config.yaml
n_layer: 13
d_model: 128
n_experts: 80
experts_per_token: 4
d_expert: 32
d_shared_expert: 0
activation: "drelu"
moe_layers: [0, 1, 2, 3, 4, 5, 6, 7, 8, 9, 10, 11, 12]
router_score: "softmax"
normalize_top_k: true
routed_scale: 2.5
balance_loss: 0.00296
balance_bias: false
router_z_loss: 0.0001
init_std_router: 0.0178
lr_router: 0.000815
n_head: 4
n_kv_head: 4
head_dim: 32
vocab_size: 8192
norm: "rmsnorm"
norm_place: "pre"
norm_eps: 1e-06
positions: "rope"
rope_base: 100000.0
rope_fraction: 1.0
qk_norm: false
attn_scale: 0.177
tie_embeddings: false
parallel_block: false
extras: ["capped logits"]
init: "normal"
init_std_qkv: 0.116
init_std_o: 0.0
init_std_up: 0.116
init_std_down: 0.0
optimizer: "adamw"
lr: 0.00234
beta1: 0.95
beta2: 0.95
weight_decay: 0.05
lr_head: 0.0122
grad_clip: 1.0
warmup_steps: 275
schedule: "wsd"
decay_fraction: 0.922
decay_shape: "linear"
final_lr_fraction: 0.0
batch_tokens: [65536, 131072, 196608]
seq_len: 256
doc_mask: false
train_tokens: 758100000
steps: 6400
dataset: "wikipedia_en"
Below are experts of layer 3 (counted from 0) of a mixture-of-experts language model. Rows are named router (the router's row for the expert), down (a neuron's output weights, with its number) and show model dimensions 0-127. Each number is 128 + 24 x the weight over its row's rms, rounded and kept within 0 to 255.
After each expert's rows: a language model's description of what the expert responds to; "comes before" lists some tokens at least twice as common just after its tokens as in all text. This comes from a sample of Wikipedia text that the model never trained on. Tokens count by the router's weight.

# expert 8
router [119  99 115 140 114 115 114 169 124 134  91 107 124 174 117 113 102 121 126 109 134 129 136 177  91 110 159 117 100 119 150 137 134 145 159 149  76 137 143 102 167 152 142 169 141  87 114 141 148 135 171 138 124 188  87 138  68 101 122 122 132 116 129 140 168 116 136 100 154 111 114 146 144 160  79 131 117 119 116 179 149 148 114 127 144 175 125 144 112 124 127 133 112 175 128  90 126 158 105 100 134 118 125 123 105 112 110 150 114  98 119 159 153 162 130 127 113 154 115 160 122 124 131 161 128 161  74 113]
down0 [126 109 127 104  99 119 149 111 118 104 138 187 132 153 126 135 145 102 131  84 122 108 103 180 122 145 133 154 106 142 118 119 133 146 146 100 116 142 130 120 122 166 137 130 120 124 150 193 155 154 114 107 155 101 156 144 136 148 138 179 130 147 168 110 135 113 165 143  93 148 125 118 134 111 114 128 159  61 169 121 150 103 121 122 106  98 101 170 110 146  91 119 129 114 116 117 142 101 117 105 161 120  94 103 111 176 150 137 174 122 105 149 118 113  94 145 175 115  88 144 138 131 111 148 132 166 134  92]
What it handles: Digits in numbers
comes before: " |", ".", ",", "%", "–", " |\n"

# expert 47
router [144 113 119 120 129 148 116 145 124 136 118 121  82 177 131 145 106 119 179 137 122 113 118 140 129 142 121 120  65  98 117 136 151 123 156 165 108 134 145  88 123 125 127 178 132  95  86 156 131 151 124 112 146 167 111 105  87  81 141  80 160 145 134  96 136  91 117 154 148  93 110 129 143 127 119 143 102 108 105 129 135 168 128 145 190 144 130 123  99 105 122 136 111 186 126 137 112 164 108 122 137 113 117 106 135 143 136 151 128 116 102 167 172 200 116 128 104 132 124 157 140 110  93 139 111 138 115 124]
down0 [137 152  89 120 145 116 107 118 121  90 134 127 167  91 144 130 131 132 108 144 125 114 111 146 144 130 139 119 129 118 103 150 102 161 137  86 126 130  57 145 140 141 123 106 173 104 139 103 122 105 113 105  82 178 140 126 157 119 100 125 140 138  89 136 149 132  91 145 118 114 110 152 106 124 139 147  86 148 109 133 147 129 122 117 130 170 129 134 130 147 126  69 108 174 122  88 113  72 175 158 111 140 101 130 162 160 116 150 115 125 130 128 114  96  87  84  81 130 108 112 114 174 144  99 135 145 149 142]
What it handles: Headings, equals, percent signs
comes before: " |", " |\n", "==\n", ":", "%", "\n"

# expert 29
router [ 89 104 137  72 109 110 106 185 135 156 103 116 105 172 124 134 114 100 156 132 112 142 131 144 100 109 132 135  62 114 123 147 115 125 138 155 107 143 170 121 148 143 119 160 145  79 115 141 123 150 136 141 140 175  84 120 102 108 145 124 139 115 121 169 149 133 147  98 126 105 111 167 176 139 119 112 108 144 109 156 121 139 131 125 129 195 115 136 118 134 140 134  76 168 133 127  96 158  96 130 145 110 117 137 119  97  83 124 136 111  98 127 147 139 108  94 115 143 123 121 109 137 112 150  84 158  87 115]
down0 [156  95 135 112 107 136 105 135 155 150 120  88  92 115 166 143 137 128 131 104  91 130  95 129 170 125 105 119 144 114 136 126 118 127 130 126 145 147 128 123 151 101 125 137 189 145 151  94 174 104  99 141  98  93 113 151  95 147 118 124 115  99 128  78 110 110 130 144 101 118  97  98 152 125 124 100 111 151 150 122 141 160 109 103  89 130 160 119 124  61 123 152 143 157 144 151 107 151 134 113 122 115 129 113 108 113 162 147 138 119 126 107 128 158 115  99 128 114  96  96 175  80 117 101 107 164 199 133]
What it handles: Brackets, slashes, section breaks
comes before: "-", "==", "The", "In", "===", "C"

# expert 60
router [146  90 146 122 127 122  89 159 126 164  97 115 137 154 148 145  90 104 150  91 124 150 134 143 129 122 146 147  95 103 105 126 152 125 140 142  94 138 134  89 134 116 143 140 135  86 120 109 156 132 139 162 125 145 102  99  97 101 132 119 158 128 121 117 136  82  92 143 154 104 138 146 152 156 114 148  95 120  96 159 161 125 137 122 149 210  87 139  92 127 102 127  88 151 123 121 100 161  86 125 104 122 109 128 133 109  96 135 136 135  97 144 153 163 153 137 132 156 128 155 138 163  99 128 111 183  85  98]
down0 [113 120 148 140 149 115 146 111 124 112  98 144 144 103 171 119 116 101  79 184 158  96  84 126 144 158  99 117 122 125 147 175 155 110 110 136 103 141 123 139 123 103 140 125 103 134 118 136 150 100 129 107 113  92 121 112 147  99 138  86 112 121 156 107 137 154 135 137 165 109 126 128 133 155 137 123 136  83  82 136 134  99 107 143 151 172 143 124  83 160 120 165 119 153  92 135 131 107 152 110 126 139 106  82 103 111 148 114 186 108 132 117 142 135 174 163  67 116 122 120 171 151 129 159 134 122 139  93]
What it handles: Clause-linking words
comes before: " the", " and", " a", " he", " which", " but"

# expert 44
router [120  79 112 109 143 129 109 147 122 137 101 113 114 172 133 143  82  92 152  92 135 128 123 135 122 111 135 137 103 109 119 135 135 116 134 129  67 140 143  68 134 151 143 153 144  87 108 139 128 152 149 152 114 149 115 125 127 126 110  92 151 117 128 131 147  96 140 148 150  97 123 140 151 151 129 136 102  99  70 163 157 147 146 139 125 168  94 153  86 120 100 130  50 150 139 128 114 156  97 110  92 109 119 126 112 137  89 134 120 128  95 134 170 156 131 121 106 133 121 157 103 124 111 141 104 167  68 123]
down0 [ 96 102 165 103 125 137  84  94 136 135 167 111 152 158 110 165 134 131 129 120 155 126 157 150  94 125 159 148 125 120 140 109 141 147  96 146 121 136 114 112 117 119 129 120 120 142 124 109  72 103 124 150 175  98 136 139 132 129 127  95 139 104 131 138 153  90 112 127 207 131 146 124 126 112 126 148 168 137 133 112 134 124  84 129 130 130 177 129 111 143 139  94 111 167 147 128  95 115 108 122  52 178 117  96 119 107 128 131 104  97 116 166 129 149 171 150 102 155 110 145 142 118 107  87 124  96 118 157]
What it handles: Commas and conjunctions
comes before: " the", " and", " a", " which", " he", " but"

# expert 4
router [112  75 128 125 138 121 117 167 127 153  88 111 120 167 130 118 111 117 156 109 115 134 129 172  90 103 146 163 103 135 137 113 128 136 163 145  81 140 125 106 161 141 143 173 137  97  98 141 144 141 174 137 127 190 106 122  62  98 119 102 124 140 141 151 165 124 131 126 164  86 104 136 146 164  93 135 130 119 101 177 143 128 126 116 147 154 121 141 109 113 112 147 108 176 125 116 115 136 109 103 141 106 106 119 118 147  96 139  92 103 130 153 152 159 127 124 103 146 133 153 133 123 106 168 114 165  81 114]
down0 [142 117  96 159 146 176 117 104 127 134 128 153 136 141  80  95 147 121 135 120 161 111 138 146 117  99 173  98 147 139  86 142 154  99 119 114 123 184 133 141 139 113  92 106 116 159 154 133 158 157 131 120 137 126 155 119 167 127 109 141 145 132  91  89 137 109  88 107  94 155 117 148 100 130 148 163 161 145 105  89 126 150 151 136 165 151 106 172  86 132 114 115 120 124 132 179 146 148 123 137 107 123 104 145 135 115 106 187 167 152 110 158  93 116 119 109 156 107  98 138 131 138 145 151 158 156 145 146]
What it handles: Digits in numbers
comes before: " |", ".", ",", "%", "–", " |\n"

# expert 57
router [137 105 105 110 121 126  89 177  98 135  90 109 100 148 125 148  89 112 156 101 106 135 141 152 142  93 133 130 122 104 138 117 154 131 134 153 117 135 155  99 121 101 142 206 147  83 106 147 142 168 142 151 147 131  83 124  80 139 112 142 137 139 107 127 150 121 141 115 192  99 131 143 183 164  86 112 110 100  99 153 165 155 126 124 142 173  93 135  99 115 103 167 114 174 151 137 100 148 105 107 118 118 117 142 129 130 129 143 103 116 118 156 145 154 134 131  97 151 125 121 111 150 129 142 131 148 123 122]
down0 [160 132 151 132 115 131 166 122 121  83 136 179 154 144 140 120 125 141 161 129 138 107 138 126 118 161 139 121 151 155 109 148 125 162 157 126  78 148 103 137 112 114 138  96 126 123 164 135 158 111 153 145 128 139 137  95 110  93 166 113 135 110 149  69 131 124 129  80 162 122 139 110 128 164 140 163 102 125 177 124 123 112 108 161 146 103 156 150 104 136 112 138 104 102 136  93 127 136  97 104 151 119  89 146 118 139 144 116 103 144 133 159 188  99 114 168 145  98  92 135 109 119 119 170 184 114  97  98]
What it handles: Table cell separators
comes before: " ", " —", " \"", " +", " −", " L"

# expert 49
router [114 103 123 104 124 138  79 141 142 125  89 122  82 169 114 107  97 121 159 127 123  99 125 122  96 105 157 158 106 125 144 104 152 113 138 154 107 139 152 110 159  96 128 135 141 105 129 136 148 159 162 118 146 143 113 134 113 131 123  92 137 120 128 137 133 138 100 150 164 106 131 163 146 139  84 142 156  98  87 161 126 163 152 131 149 160 130 154  97 102 116 163  72 144 145 135  86 129  67  97 118 105 137 113 112 144 103 151 135  71 125 156 122 177 110 117 110 146 129 135  94 138 130 127  90 152  87  97]
down0 [136 124 146 142  85 133 127 131  96  76 107 121 146 116 160 141 117  97 139 111 169 125 113 147 122 145  48 128 160 141 143 170  76 100  61 121 144 113 125 133 113 104 118 146  93 109 117 115 111  82 176 123 120 131 137 138 126 131 100  81 129  98 112 140  82 135 148 113 140 114 117 149 155 145 121 143 156 126 137 112 132  85 147 164 110 110  94 106 138  90 121 133 173 137 132 153 158 149 153 150 155  98 127 117 100 133 134 115 121 110 112 119 140 127 117 105 145 133 125 128 150 115 198 104 117 159 112 128]
What it handles: Plural and noun suffixes
comes before: ",", " of", " and", ".", " in", ".\n\n"

# expert 22
router [128  94 113  82 143 140 116 179 115 124  85 104  93 143 128 134 117 110 164 141 119 144 123 150 129 112 129 124 104 142 149 134 144 123 133 157 107  92 161  87 129 148 138 174 135 131 111 132 149 149 152 153 117 142 104 117  84 136 107  91 135 155 118 111 147 129 129 156 161  90 104 141 163 155  87 120 132 124 106 153 149 117 143 144 134 177  89 157 119 146 100 148 111 172 186 106 115 148 107 141 119  80 118 134 159 105 120 134  90 125 131 149 134 170 118 134 119 160  94 127  84 133 128 154  68 145  96 134]
down0 [114 159 146 111 131 128 135  67 110 123 121 120 126  95 137 104 138  98 129 138 174 126 124 108 128 132 125  84 142  94 144  84 125 128 113 145 148 129 153  81 163 109 126 100 106 150  94 171 131 121 139 121 105 117 157 122 148 108 123 141 103 129  82 141 129 129 131 128  99 150 119 143 106  91 175 155 105 125 149 121 148 130 132 162 137 149 130 144 122  57 146 121 147 111 111 137 127 117 148 132 140 106 133 161 134 135 110 103 153 149 153  49 139 161 140 127  76 108 121  91 128 149  80 124 153  77 168 119]
What it handles: Table cell separators
comes before: " ", " —", " +", " −", " —;", " %"

# expert 9
router [120 116 152 131  85 139  94 152 128 168  71 116  81 165 131 133 139 117 139 121 118 122 122 157  87 135 151 123  86 121 143 129 155 105 134 143  93 128 127 124 167 133 114 142 144  89 134  94 152 133 121 132 133 151  84 108  87 120 153 114 152  90 145 132 132 118 119 120 159 119 139 173 155 164 113 127 117 126 122 185 122 109 142 142 156 165 142 101  83 145 105 173  80 152 139 143 101 164  93 118 127 105  93 125 142 136  89 144 110 127 132 139 166 155 163 152 132 156 156 151 135 124 112 131 100 183 116 129]
down0 [144 106 124 137 133 114 173 118 113 132 138  97 139 136 111 122 115  56 135 143 145 130 115 130 141 148 165 160 153 112 145 140 135 147 121 129 119 158 143 130 148 115  74 147 134 118 110 128  91 110 148 146  75 114 136 123 130  99 126 115 116 175  82 148 149 150 114 138 155 149 158  87  64 108 117 133 118  98 149 133 141 135  72 154 152 134 117 164  97 170 139 141 137 128 115 157 132  75 118 160 106 122 129 112 129 101 137 150 134 124 166 162 155 126 135 135  92 130  63 174 160 106 138 112 126 151 117 145]
What it handles: Verb and participle endings
comes before: " to", " in", " by", " of", " that", " for"